Below are experts of layer 3 (counted from 0) of a mixture-of-experts language model. Rows are named router (the router's row for the expert), gate (a neuron's input weights, with its number), up (a neuron's input weights, with its number), down (a neuron's output weights, with its number) and show model dimensions 0-127. Each number is 500 + 50 x the weight over its row's rms, rounded and kept within 0 to 999. Numbers have three digits each.
After each expert's rows: "gets" lists some tokens that make up at least twice as much of what it gets as of all text; "comes before" lists some tokens at least twice as common just after its tokens as in all text. This comes from a sample of Wikipedia text that the model never trained on. Tokens count by the router's weight.

# expert 23
router:599482485490566405403520521429524561423522517517492469473465512467452530579514378506562464426517465509574598507422461493519522514411572475516562530484546587432469461433442485520460605516440503488498505522584547473506501582524514501508478411466505497482446415507589483427516542490457486483539567484445520545496514410527361465643476511548474488472460455532482468570500572540520507443516
gate0:453544474553536552474457476531522516477477549451457457546552509455577496479531509438413500506482415453470493417595433521587563433382423453482467575547456383450523539487420562524488583433474469486433437481535492529559495476470519462530595548565555451388476554543461497498551451489556501540413514466548515550496567500540458522430569474501617493557487529454440529564505401492481489557529
up0:463504515494491559512484501513516523458439593453460542475456485486524571547475544498502539488432501419515457461594401540539534483438494502514463462572473476482475497560457641523480531477597491525404484430533514547657492453502530452539639562569623528435514567555464440492565491481554517490481531462575546503510527451518507546469586495486538621486555478477475542505409457552503413510456
down0:557507457503412468555539456449591468519546459491490504500581564554521487421446459554450532500558489509477590544519491549558584504468531418515526554577531495475581480477448405466438508537573392509570541483488438463537575477520458434465509490501551499455614514533521422487569509526481539405525512526413429569498519467489560470490523493523436494599464404562423470612475617518512461496458
gate1:498490513404531434565440487544437556466543468441638538522613527447475415596465450488546497560492484513409462551474484444554541488494582406391509449488474595523533597485562450575562515576437514471462552499540517559553462489432583499443517462535486470582460490479437443480464480502445532515556425454487511441442492541422522562579566488504482557489528550535507518547514442495520429491536
up1:444463485395444479480472522499385469484493459344532522530633454462480428531447536504516411520502446427444371517540510576493499521533548462439543463555543569439485515480531555593486550572506523475507563506473393548627504484521438419417470479559461430605493504566496455534501460497462471509535463465481557492491507546478580532591470453452485471489534490483470513498504435517532464513447
down1:513454498538480463516542478469370522516559518382536447549567539479469438451560512487529517423426560509476528523465537472506536436546487509478407473538475479559477596430471392468421511536548489482506411451443508443557536445512532530609521595373552471582607522435523388500504475439470535520452472545509514488538539476547508553485579446558464506493434574437522461534526490480573524568475
gate2:504447569537439607498487516433493554455460517485570566486570486480450543465587510454462516552560518434514517462447501621572479533484534444519518435510483585538483519428465628436552522557490434504535484493537558416587431528525473491519507504464485451563443455543548442529434441427522415561582481461589503437421472517448534431489462526454439552533407444482521390476478498466528538442450
up2:457516516579558590502499510456568506509485532557505469510524499543398505425537570501456573605556495548545507419476524580498536433464560491513383476525452525500522532470474484524613502477491473527573502524540530435583522455502458567522584436541454445496473437486484571495486450490566496582441472509659427452489450498505573454435493578573430609533514535515604434519480496476461522440507
down2:455590519466514514458468515584499502407454542451543522439502535524525463447528519457442519527515551572477489521561472502428493529462589527573472512420493356530699496567497479423486525550545569502466446508500491500561476493513463450422471533503569539469421514558476483468562534541506470505468500450563450532422584531551529530498455552430588584394542536531519456468607487451513554496542
gate3:516520552489529523465522441583509461489543460526486599506528365456452577466493521426513496437595506450452480516515443545580493464461502470519521498608471458527479576487476478454514444463457579537520513616543515506536439478601517537459486494512531519560373515510515519383387497446472591482540487508403434428495526433440603490499480541527456514529456377493511500470496449545470565469424
up3:401520521466588597552501495572550467573511525523354576550459474550452537352499556467483477467436526520426519490437424441526615462472478544464499516581423427506492501472537484452617398501546489502505475607567529509446446502487476517518511496511493475526560468525510598513480490503497616549472475470469431505514543454484586558554499602445524468500515540501549465522527511458461530540547
down3:505507532463526500461465556520426467614434450583448560502466502506503466547538483474413631458527433398494592470552486518517478511488509474476511555420466516500508517530508469460543546574613606555473469499438411454494433417482513551536509524477498503534489459599542542565379489499499573528597432550515456458464494526542573477560439586504578540485605461523529524432473484451475552446509
gate4:584529428548535621521502425563460546480434519432484530424481481504445593503503530466454517550558474531421522409530460528548580493624410473517454511499423477480613528481524517544405544526510481532465476474531588454667522482504529520502487515410441496443491618490503530527381511426477562606473546503521516470461482457455462525470540521510504565471440506504518544497521427529505494493523
up4:471525484610498566516482458558569465538537589410483494516541474435462575604526528484567428484547535467459571376607482511471542526500516558493490549630446535490502450460496532552419511503479516497470637527597460498480494469531502511501443483465482505445464508548589455516515500486425515537554466495428494416465553525607517509564507421589574515552540515504572469472460481439496595499443
down4:480544526464451586507443448351436512559488536500461439496538554458525462516485452516539532474500500452516568464552520491420518477451530501498486536541448474578581462633557510475474538617465424532499540496507444505491521537558530421587433632489436472428532596514559432479514520442467496474525493507483568530476464524490523538565593506490565576507401568543477556460520512598467460404460
gate5:426406578433502479445548518474486507464521486527550476550437557514492513525476494506549548495497533514463541555558519538466472538576505545452528457537412585537481630488573467471564506642519528485453393400504534596550494448375468455513464504502448552413404396514566460471564446504505474539494472528556510526588456488496541498458445469535454536604580498470479511548507452489431461551539
up5:419508457561446502530470517432440533517529454509407574460584492443509396526520430522530404499455451513496489555521494552511471459449510382586568614502490498521499423537538463500508432501517531472554608527524458497586524474435557543428448504425436463572571518483472529579448504427526590490444515550513462445487470547471519536567555589437471553494478583497489452477525482367471460545468
down5:505418469448385395567523473553461467460505468555508525518476411525493481476507487534485470426446494471492527541490499455422576530491521517489475535492350459477508573510384472464502567526498535398498465555541456468500479566607494592501483513453556566511529594538559428522531430573455541582429479445464497442466511482496437511520543536436478548508577550546455430456531498474642456442528
gets: "\n", "|", " his", " which", "==", "==="
comes before: "\n", "-", "|", " 19", "---|---|---|---|", "The"

# expert 13
router:482562518421578454434441453475565410505475391513506541457461501497524444503425519464533433503448480492537513532578535592481472414447455465548402514454444583410428430473530491423506577417482499527435511571588567501515506488515506437567484467479489557408565530504421592481502482537428516479547526499421456603532533570495482547527501567417470488572522540440444498525509468490554514414518
gate0:517533441492522491565509503500422461473583527517519539570488477597484592559493469452511448544491457435478522577456459502470459543479533615552507529597539517576601581476513576477438454579502510554552492497411384529425525567406553507463521491510607481475479498505595535498484505505498552451444476528478491417428566501492487482493462542490453500412473391551585387538484519450454479429519
up0:536503467502518554553509485499545515558511562533546423492453489529375530583582507486469441445504501550531597503570507482452487527410533581466533531481449474502509563578495465531500597478600530434503507569460525517498558517480481467368598447515611448548436521538479526585401562490556492505512582484560545437525524495570499625524460524558546516441493475476599477525465562421447528482465
down0:537485518490484532642582476520497463446583490493516501611525504501451537518485493550479497601504534431478523458354433491477534406525585530491488484474510497455506509554419552484444532587470462471478491494502469476505483488525462470370451517524443621507437497522563533508484560541500478499506522548475507527508469541356511551438354543410506534431502467482571569529447451446508491515603
gate1:524550464547574481508447589502534450484563485476472475512412531551465574473480528485518515505580489539461542514526493429552436429476528620544477482495526410517529460412536505438488474509524489482579459510399516600471583524459518528441607575491543542460496536528562432523457549511541564471471487425515457425471565489513414508467451455570493524530520404422590336573457493431529472517478
up1:485514430535548521478532547573468403456496448418516533541401513467479519432465565440508472566517493517448526535527462455593439457556494601463518505451582511539598523452539456457430499497465460473511474506355466564498600567390465459501517486461511466484420519529561391520536548499460538488467446413480480374507573535490482477511394529533519551454486502452560466520492517394481561521451
down1:420519442531486476591614511493520442546465449525518537485486578492510554490520434561541454515476383522430474519530460469488409502490479554540453587584484417487434476444499379523433515539544478432525511473485593487488358513563404474546499501443538502514414465443501521480564604513460520483464485506563446431530497465439527470413439458504581480441462443488543539446509476584552547567504
gate2:629481476569369546603498484566467510537660481484435556557526535535401539514497462501500479573467520480506500563452426554493531453486554514415496541520498456577538559601542471484495418516498547520555462471424461485508527468436638495498454441497581485489459466485522565465536525511514466464499472540487471496499561410521464517494460466521428565492522545504559571578609503467471513459414
up2:515471476501455439574449502473546501519520465450349481507498595421388460546591476496404407455548436521496574380573550494481493505511559573522496480473498510445485496437566506546505541544593566513496562480451518483529504473506624485458518485496632453455435468457444491523565493456558502483492536521511449437510567410556469574424536536521547587499517519483538527594497552457480524468502
down2:528521517519426556493475494548468532535578545469460565637476523508515594489414489532510486642537534426477536454379595504547552435493495503389533556486460491447533475585438533458465520513476397546530529485443417439542547522538517484435400561520452591544485528502501552502443488480517451469488440451448431530437513585487452469456543551451534592517481463515526551572546425506550475516506
gate3:528539522438475443510463541438479508598506507489461582481458556477538470537408550459482531422465449543560534561542468508406499578482561638474490546394506533473419527497512479540498513550638470537542551475505519595547506513545402513409534512439574559455377536553481449482524479436481458461538557468460464477450538467447527589485480530489462497443579522445592527571541553507500432475502
up3:514560501528447507591573555476449558531495559524502488501455500547468521535413568441434577515492412521577560501504502433493498484557516634424493566456518522479517467522499495567531488499602557534528513430516508571592527540493472566419460546446542536443447504477509471459559532561483544401478524518502456452457469467533558559455563523493421535452624552494672442551562462484466464503552
down3:517461507549496483387464476531561577514387588479527549460457534545540445493580506465542566450520536574494479436596523481505464547463467574557397486578515452529528537388420464469456478574463476512439434475390648479492411465530495482585495516354544531543535536517494486511573557474461519458511435459550560468531485508465455505517543521476546419446463517468510520455512509521483500470571
gate4:528589496448519528569543495578486564550567515601557522476523549606627507539417514497505453544457500518418373453475457463498493519455545603418520472527549505566476482530522483546519550510429518478604484552434468408544494551533487442532488556536529480561405540450541568505426521470498487466533461472581514580457484539523563493495427456558391502431450505446440519567506521538461418504505
up4:537557517505484507564522528524443502534619479564545506454482481526469432544496528503516470452452472559340467459509526396418531480460477570471548426556583537490490410433443449493577431516498507406519512506432549482550567571518451522493467466573562563498408589445507562490463429515506491542527493535531570556560459529522487541493494538489337502461536522439538520518461531607474457487564
down4:504503523457578485467381513518491523466565471595529582430484544538380447487474556538540399591520485392535469494510507486463526486529576475483563480449534414570509484561381531512501524426582481434461491503593431453482550547479546453395545575538535498495575522474500491515468444491473501475508466534499532490465413458530586517551463519508499495438370430471507465572578436544476506441542
gate5:532586537516494493515602517424432547558491477602461499486499531507505553551450577527474633385511454547564557531488553516539563443526497511375510535497503531543493563557495565510495417550474470553499472453488475600511499579461467491471552574515440477538509484552528525482501432527460459463371459544507401498480399496533541471598434421515465565533408445545557496548517562490526490557532
up5:536554549430494503457542542485513554555459526526463465468523512483526575557448503559547581444496454465560536515514524559487545413481456485419477509533430477517557506592464564458386397581463520517528457512511481506477470586375454472470461542544481459461537512550533525474416405481466527441399416525550377507441463498440472411541440468428467543564430462483403536537488584515547459523538
down5:499503487524534539473437510595494448551480478412502579461445526499509449613521420535502348445458617557450512446454583553565608380528475520465441463441473520571546546505577495407464485485500540439557421524456520493496515444476474431454576430521451519500514468428413533488446526508465505521516412528494521469521508550518501546503536480460413447445531426516494569526472491534422426480530
gets: " |", "or", "l", "ol", " G", "min"
comes before: "\n", " ", " 0", " 1", " 2", " 3"

# expert 22
router:500467492387551471440403496531449503512417542451465530580514579396520487539607482544505498456559394454490556497552446433417465478487500486497501526497550544530453494596502483496503380479549420537466505481568520483499522515393467495434488557556527568521509476594613493509496501453533471511534569400581477499501611498612547536503578441556465500462520559443503504443550535497452528539513
gate0:501504462493528511530453548469527502470548484540482415485382541469435479513506451509593571577568630563552523529506474434479572410340498512506496468490467429559563582569519449550552527524533459436466531515508534397391496461502524480455570489539459507529505439460470490526472497457536462497387525402581496524490565511574384497485585593475532463508480549489517471488517479474528500516423
up0:558455486545509594554535494513562567467496604539565466471394469525437498413470416501542465606514547483442503477546519463534602516471526497498501495483446457584490529498472529515562595509468502445422501585409455527504555463483537535476614419516602459508469513513424521527472468588550477439462527579466551515492451475550432531477460543484477529570541517474486456611525440622525411476519
down0:585524599467505554486474545533531460462506476476442509464557463446530362543503419461477460483393505439463540443530470514468541556536499540565431471464464434448444453510482536540599450494510547469566458504476435479581446477406413447603439530488495631509459465562493324430458475517545452510500533454533514438541572454528506499512589556535465514530575515523476481478511457479483488545483
gate1:505442522590495536431587491443539521456584554648481538510537397582549558510432543474533576517489529501492412432527481508446496389539503500404478496547513447422549481496545457536478505533455539451442562455461424470569492551538483559458480544526487538493517490520557613428516506551585531553560522513519539598516431450478518442483505599428428590498496554465475473463550524520510417477502
up1:494470544519540499470533511410604584473530488639482504455531457601491514541407547450489523547467579518538450432507529497461489420551517448487462517554451481479535543554544521496622540483447527517414472501443384380518456485477491512538511536544478520493490482447456528518471451482630588544539459543517494581528425434469535535439547553500425549499515524510499502462589478581454368476507
down1:512445424617436550534476610494598506516434510478525492525493513552441501557495530515598535470385582439558491487515475540556529434492514438517518471569595531547519470506488498488499464489449354524451425518430541414505513555433415474525446445500512476436604492490449534525568507545494569517596403534476487560473427498466455575481592535482495468524510599424456540525492481485477532527491
gate2:612528488590454560485540558506474529506527435478593483514519491522513539467470463448489455608360458483434513504485447589542494588519447505499504483478498496503458485408557474468551486460494573464594530467435557501515568560530528491487505473586609511531463512443464541512482482526506492495434456480426468467404474641532520447591461565428379496461435516518514525618579465486479457507503
up2:473472519417489481530485562518453485508523426548545467536527520445514436523490485508439461509534453490457565555503424501524485462503496557489465537462575598475525448516490450447515462506555511494545452396501619530491528542481525432533515393629564567501346457473539493552468526478427417527527483539520442448459519555568515373500443540520412464447445487466454504611583522449438414543463
down2:435541516538529552536560564477492514524466546504464507482491498547506698527421614491516546605525553489514363437410508528518503560508559437489605485522484518506491500482528450445488510530442521448500409469537394630487528494555493559540518566487509469488463511444431572535480411487487439479585550594454451483558532454466510499506439436454509481478520473521495511512492481491555517381519
gate3:579558425479520532474495520576444542509570456511417496440554463508603550464428580497460572456533449607411537526435428477518501414436541576474465514447486551532468558528627466509549489568455565443450449427539575566477575502475519466490488444432564564514482438444526521561470523433463521471543501491546517461504536488514459493560454484459481453441544587443459520476493538506427468369538
up3:575546427526442542578517568476448445517603444437549562467479407520512513516436631503545551514576498507425475530430475533521555439472495521494520488426484512585471531461593445502522481533475527452456461418536501527497502486428522495519532519387472481519420452395534478521457567417501443412477538530567606505500495491521513467473450508448457512502546579465445494556510542510559463329507
down3:518451525482417471443425576482489535518470476434482491604475499476407515515440501525525410342457447531484557549554474539514546512526499520454418535599574555516496536398543564496489443451466432531465465408503520556526435491508487421557460441514494567449531443557593481438477544521457583444605472575469508494610490551529545513545493453526481499507470480535540543435495510587477408519457
gate4:584513448440549509539493418531503545477561544538496550586446500474520489522515453518428452473489435451421451548500493411484573480509513417509513485551551475502564434536556541448457493439487561487469542521383548532525586482627558513452497512541601526506531615487456559492459496433469476416524540503530528476447511502448495623526492405505496489514560465425424563451568406585525408545516
up4:434423552441521526471475569455467497523483445507498411438408487519505502553491575482454529488489557495538538506503547491510458485549435568473498460461448553548392547474452426493510509579523462491507434479613477409466550474440564487525598597512498524474365439512572474488497526485516449574465455479593466551523543485626485512454512435461428472579519410519630542479436451507471548454480
down4:516488436517514485590507451508527528593608589527537500550489418382414538476467446513580497566421508493487390506501527413513485409504531461443512528489546488450427535470571444501499529463484479461518633467428517503552537485575516564477490428539563527511554580496505642585481445487463480464539506523491509482481450472455476465517467494485623538517507457522480523506526498570609471608458
gate5:411413578571502522525583566481584552471465525556478486564561491480478532550505491486504413493548451554507542512469473557488546553559529539461464438506566490487446574478480440512448466505544562492523533549477507451526415557433487550511537513443509505364541494503481478499563533561444471554429580480483521613518527447418454411558427481555437583556403468513423521518512444510631428530542
up5:396543507570533441505558549489598572501470463561408458525484450578479574608452543452451437500483420567542510431504406436472517513523468493462613403517506473502494403471478470555410542510480443497469532460515522489547507456485480470490481512423583596460444450498567464495504514558499397533420504544511567521525546457473520427487540536519474494528589476545359502462472520439558550484472
down5:498512568468529596494452445490589562485449555499563445468547493518510547539541442541504391488476482561470481470511496419408591490597505580540498523440433488436409520463476509526515471461465533472626514605543484518456439497476479376505527448594532472433576483499535523469547514556488444479524452504421593536591578568473429464418485531562512469539493460518460445531525431550512445557510
gets: " the", " of", " for", " by", " The", " on"
comes before: " the", " ", " a", " first", " his", " f"

# expert 0
router:452522505608530538522393480430510490520573502491458474488481463468490448637518445466475456482580597559547518521477582432495486495433446497482465488499532567489504447479588528501444566463547566485547463487405580568553508472527446458568492508489493472600574478568421544435477578547568539472511479432606528473544506507503455458418455411622435541477495498561531517515555519481462410486466
gate0:505539654473569491442522564530531461525572480485481429522568479507499500530550543570540449564454422441455544573554528466536572490500569523418493522527442436541607425539508476523520460584549513446508406471503500479445501510438538546478416468548493594505568455550494530485413498522534456452471551573416410588501453462476479600552368486535503471583545497483544449458499497530527509462532
up0:565530515481545477433553506521436468474529483418500438420514426524506578443451578485474474536460455477424476489513496497537566430474557601429426669465414422523558504508511452565530533518563517415465410511479505500499518510434538507516450475543528576482425430443499553444528545492379456622520555546495543595473518451488485541510440418540508442511515478498514485512531545495522579462584
down0:397620499490596465560563540491562501467531496487526566425507552548517544530463570480433465508520532409457541471586451524431480469455451608552392432432421427474525471574453490487451432625440530550502455590552491553503437593550479538496558552460525491561526506474443413481527542533509481506506596471475536458493474480443484546468466570427498511520523416554467497492471490440463509519443
gate1:486500577440597326408481451503536506478455493500391413574449470461493548464497551433499441478483482462585478525500492539480464444480514630431512519512439515540532534512542503490542472497536516433478484464561435470519449529551450508495492498533536420425431421548477468463454424473449466630469449568542448633519490428441461509494546525515472590509461533438480548543550505432483532522488
up1:482414647550505448436466532450573575496483477488427439456433460509467502487468509416543450523451555484514527450548537499459469463500509579507502504521362461520537545487492559482520513467536470436393507520519384409495470462592505553476490567542533393508413442541524428503412415418535583595532426495551457555543459474529479560481573471501524465532470454528462508480525439498487563487451
down1:491518396508454537531533528535573481538437499486461513512549504491496521508587577505467550499506512326509514477453536435409449560488418547525421480541510443422510484555445558441492501449484525500547543450508389520651478596588414511444513558421457545560481493493553444538625532517472444513463546513510529474411549493524578509524498497468521470489535553465521421548529569465528474574500
gate2:503438467497456474447457536472478553482491541404465474499537476524501544422481408443464415543520535491524562546517397532560587452507457539429524507397505441551449519543538567602504568442529473510500494513567455503511450532584499555438521400502669376502471526531453475554461523458533562423510539529435447478443499545543394546465530498437500505510563525449482486501537560555448444572464
up2:538486411556415570483473460458494516526493424504467456466543477530476519437575416445514496434502527414465495554473439429512552497582425528460519486397590415488433584564550451507406570478597507465507523536503486487486485550519567494465552449545616437529478524552450449496525534567464531417467518497473401499534620565544361508497585534497539484541463512473521556480474539491457506541455
down2:482475482481523528431468569467466496482519556423561517519485462545445649460477463542545486564505488498477476511540450446557475530535431415437458634539426539538567591581481542519524415432488546530426454554435470472472455515500539555465577471538519501427491519495513484529486433498511530458534490537493463591380385481491566489523449585484495588546464635507560464496494609514527469494505
gate3:415466474474474425463469555547592646547524495487462393529475493601476489525437471391523458546463497422525562482560455482490496474487492528502544490524494607498556395452470472444472445463545474396514481459494508557507514586535543539457504482481501400544525493492490486511403488512506510516500454503563499554500456532506513492571591444487442473556478517452359432479595495533477579622557
up3:455415505484550577521532504540481590495455530457478412597487437531518447474563437557619499470580517480516505439642467497510498389529566428431467436520448518432591493580522547399434458530508515486441446554558491426494561570516431486452519443466475444503445511484514496435412452487497607457562447481517523470468447473603500480500512441497510491436549462524518488472497549538531546570518
down3:546501483573491491488500500579493462535511527556565424591523496557475476555479532547578497422511471431451463544486534439450487494558477471625456522505525377418423511526548532489594396482541493534453514538485473561572586530453480504553581463522393546510520507430517437547444449471575558461540412515515558537499522441620465477555515579528576543466582420412487527510514546490511486549491
gate4:475494547470512463511496471556412500571470513545436544554463480515528523435479423619536471502424436425525433416559417556597573460480570495411469525451498586516582398559534493504415384559478415493494492548589574568512557500542503517554480467456477494477454475556464542459407489457533417454437484496498438470548491461555501505540537483450441531499481521521409505492576584454455545497506
up4:452437557488479494488497565578487463549445483490463599568429514546603420442402469513488432559430516498511456405522440578510541492364495518502538588426502524519616478494477548558421451503520412462458481498534526522534554463553463415499433537586491494499490454459456553477409491491560458521425454538453449463500444483570544512534597443515480437454487528524385482501575497464486535493473
down4:503537512519493448466455468458472508448384441444465466437530500493473472530583520496472542438532450486518564614520436408414479450516441441580451498477508445442471561528528474540469422480542561502520458557493508547527430560525480512520462415381414576521494494509522456631435602467480486465527510530518488372469567509519541504487505501450534500559604471503481449442584524457609447555447
gate5:559533481542351418397509553588413495590514564405409506500529492501528532554537561517508489571450433497597466461433537506401563472513568524511473516439508537484443438501496511538555460579487610427414497545503467507494521520465567543460487464472432493475498488483554571512450523466556499502486533592477548450490508458509418506542596515474568489483547580444488409487539467462553504458585
up5:517503566524515479436468498538549543514451614481425499493492455511542526583502551512582472554469538468601420441436565552432526448422588534453548488538465495557435479509465596555595456579537555417357509523463486430572489499572437550483498532530440525504517417457458483530406504510561550471451538580525514500442512367533456487509537478496490498541510513528531476510593477552488424466545
down5:393485543429548422532469473494556494491492550479450563565510565416528463545505498554574549533480565430438561492465447480419587396463486491420554437487527433474562440488549437529531599539564438449510540513478492466485438447461579518505535472568549446442498557482500464478557406514445499499486438582487424547606531477496453616490544447439498490474569541487605493489462471529499567435507
gets: ".", "at", "ine", "ve", "me", "S"
comes before: "\n", " The", " He", " In", " It", " On"

# expert 11
router:432519556548434480462519452544430507559401469514499558494518517597404481578489486481472454509513547553492397510545468352465506426514534458563437469491485418503436544646513476510481442438493540484562476532494526508505528491530481492409484530403482463505586434627510496417479496557509547563497486485564553394590576554522475458500426447507516580512537571488498541537487505464554494504475
gate0:525540552482504533578501514436523486513522451530520588557422505480528600560463472486464504523542477507410540581550457515586455578475519524480504447596436486603508476425422536523454515531470445433432482572526425450549544599421486488554551509527420499551442450464587383596461541544534457525494530399535552498410478511424468495535479503519444473436455474559508494491466513576538417450546
up0:513542604512559515526463494543542500472527515476505497585529501503427563547534482525507461552458547544515536505467448518454510481446574495502463445616463478658566499417412576418503506520430537480493463562486516398511521489424552504559444501598482594431480490507553440576434569445458459538572564508494582576472426412470492577543508401523454447506488528519565526560543506537511556491551
down0:590533523463549464588544466530577581477517488481462477364554503521453500468507488499509463509461502531616506588557504416436407439437526479473429570481520577449544422485483501552454613590509507460455509510545416539468447460544555496544469525496481513593500478397515483573482535500454543528528586487590431523517449341601538489532508547482464436507507500493539509507502453454501490458531
gate1:544489463597554543485511565565543538489565468483429456525421583503539561409501417402561587526518521435478481461421552534513410506468384518483537480479414511498457512524426504529475461576510518458510584458526540606498491444382547532589522547536498481490492510457451491408445478470466526534431478476391440517501423570430434453505447458496502459468502448517593503569559512459491461509547
up1:547519425621572584440515529504563507516552466543482475597445498525467530458510494457447496523464501474517486415466508460516495453483412532501605525578425522496434447457479542513490537496559430484512394561573382514584459473459498531563494386629425495539439457475602456547407528473489458509463529554557479590507469505506402539452495519459496479501548448528557428509486549481512519425492
down1:574538495519469622478554489555575471475565417483494468514598644507487531445546515512477514516484525454438502573477555509465509413527455565474579583502508521488465530491529446512514459524429550566637426563475398583421497433415525567591489467532457509474501578572481524470571453498519522545418481557433464515553456511552452476520462515415492492507519535546476452511538538417494440545456
gate2:535500575482391580447508470509547575526506482557420523400615453477468508500617535367502443507502538451536554442367543472455418489548539474529557462381471476458503484509621445506489487516498435486428496435541472540525521539470587505522453563553436484537438462470486521498454486474481505515464484533559466640555489541518508494538462541411490501503406470554480526484521501508551577495508
up2:565459408492571516557448506471444530571476478465586486507597526502478527483469429535483489527444491461491537512567522566536507579457356557501407485497597533509534519460426530521477490494527488567519567588487433573587490501598556480497516437474501530514485480501461492563369481472474448579581568598428502431484476447507422498512515416513490468402454558489502492560592508443525453437492
down2:523510480522416614457462496490497523522542447511526629492501507472582456609497592486446520415608393531557502556505570511576448514506466552402529531497396472480430448511463436521462538562455507440521476516549504471452384570455459431546498497503484429464527458552519426384434477449559507533443496468545527484479540496442487505584443486507515513574463447485479453445438494407459476509523
gate3:552464503515444541437462498423424474471593473540494576514524542457540573566508475512581458463401517367470589492478549463541446518411514606517546508584523511508530480426483530537409533520478515525497531485594547554552482550432576578524493358552487487530483518493500414580502491503474437447489507505478584485484464473426395510519559545461469524439469471529577400467479521420519449501508
up3:495512564478534574482573503519461472476590429518595480518546572477577459441539460556524457488366529395523525526457537482465519509462444536566528511586417484534436532458562494527421560463417550567520614434586567457487501529490542538497500464562475556480498488539562501627484500507551547432442507523533556553476503395500426517537593518461477550488543503561545477504420575426499496456473
down3:526473440489529453430354524534514612403500517491534477536505569457549588484522433491467543515551451502565508597528426487495439414476483482500469499432473526477589563452474570547517513501541563492543512555530525490488476458426521528566428390548447502561406465513479484561469524487504430511514521525516405423474494510475451567598483505597535448564573448548486467460646478519447478518536
gate4:517567453590509527396526563508495573515489449507537441471542533503539559555488548506487480480462503501526571568409506475407446488412524583462500491493487496502504456449450503521566478552570464559525464509510584435543483491470492558535506432538546493478384495491424485550479520550391514398448543532515442509534446489477473580486607582530462516509620535509643458551491567566453398549463
up4:554455539531540487484509581455462512586580498444446550540505521384540553436620481544517452535514579455470593454455534528513406504448510540585465518552527464515503500475486591478447460544374554503432537576529495395537545493444562461584500488630489472523442540495474540494477517431534492480487473515463486442491413398575508436534507445407492527463462460584548469548541532513544469505538
down4:526480446538554474485483503485456568512459435563520493474559545565440517552545639522441510425452528484528506545494486473525426493506476606535552471487548513463456527561514527594482466551505500460441489537469525518497492505527478355531575420628499451486404432451512539549550631418499514500464455526540465483505523421467482480604502502437451557473591431541482452512419582405483520460545
gate5:500474629427480570451503508475395523545462550535532487448437486501533537507599533528521500442531491500443600433549567523546510510496525545493491401523604563563524508517518555510472510511543492550453504555407445418529510624539574521502505552537534591432491634569506466487553435518432369500442519457513571461453523453542516442509546486509495514462472505560572467545434488424460532452513
up5:530453467514487595557520505550441515480486631509484454477515532437539590485579490494521462531581506446384579496510529527588502588468518471559426428476611540549518520547527561552472541483492433526433535547419497456546528594493518525482519532536524484433417592486457516466418513402441414472503563486494539439477483434492418476497475567530499451438390489528575465548535496430471563450506
down5:496484478414453502505462491440495519545446519626536428460472464516456605544516436467534458509446522514434503471544523544448582426521472533528528436452483589569566580509520507489522459414486450490488474570400485530507502522479450460491482630483529539552554502535497570553476408525399461394506491534463490421519409523424524429455497498537538426415459550581508462435417562498463564430499
gets: " in", " 1", " 2", " 0", " 3", "1"
comes before: " |", ".", ",", ")", "–", ";"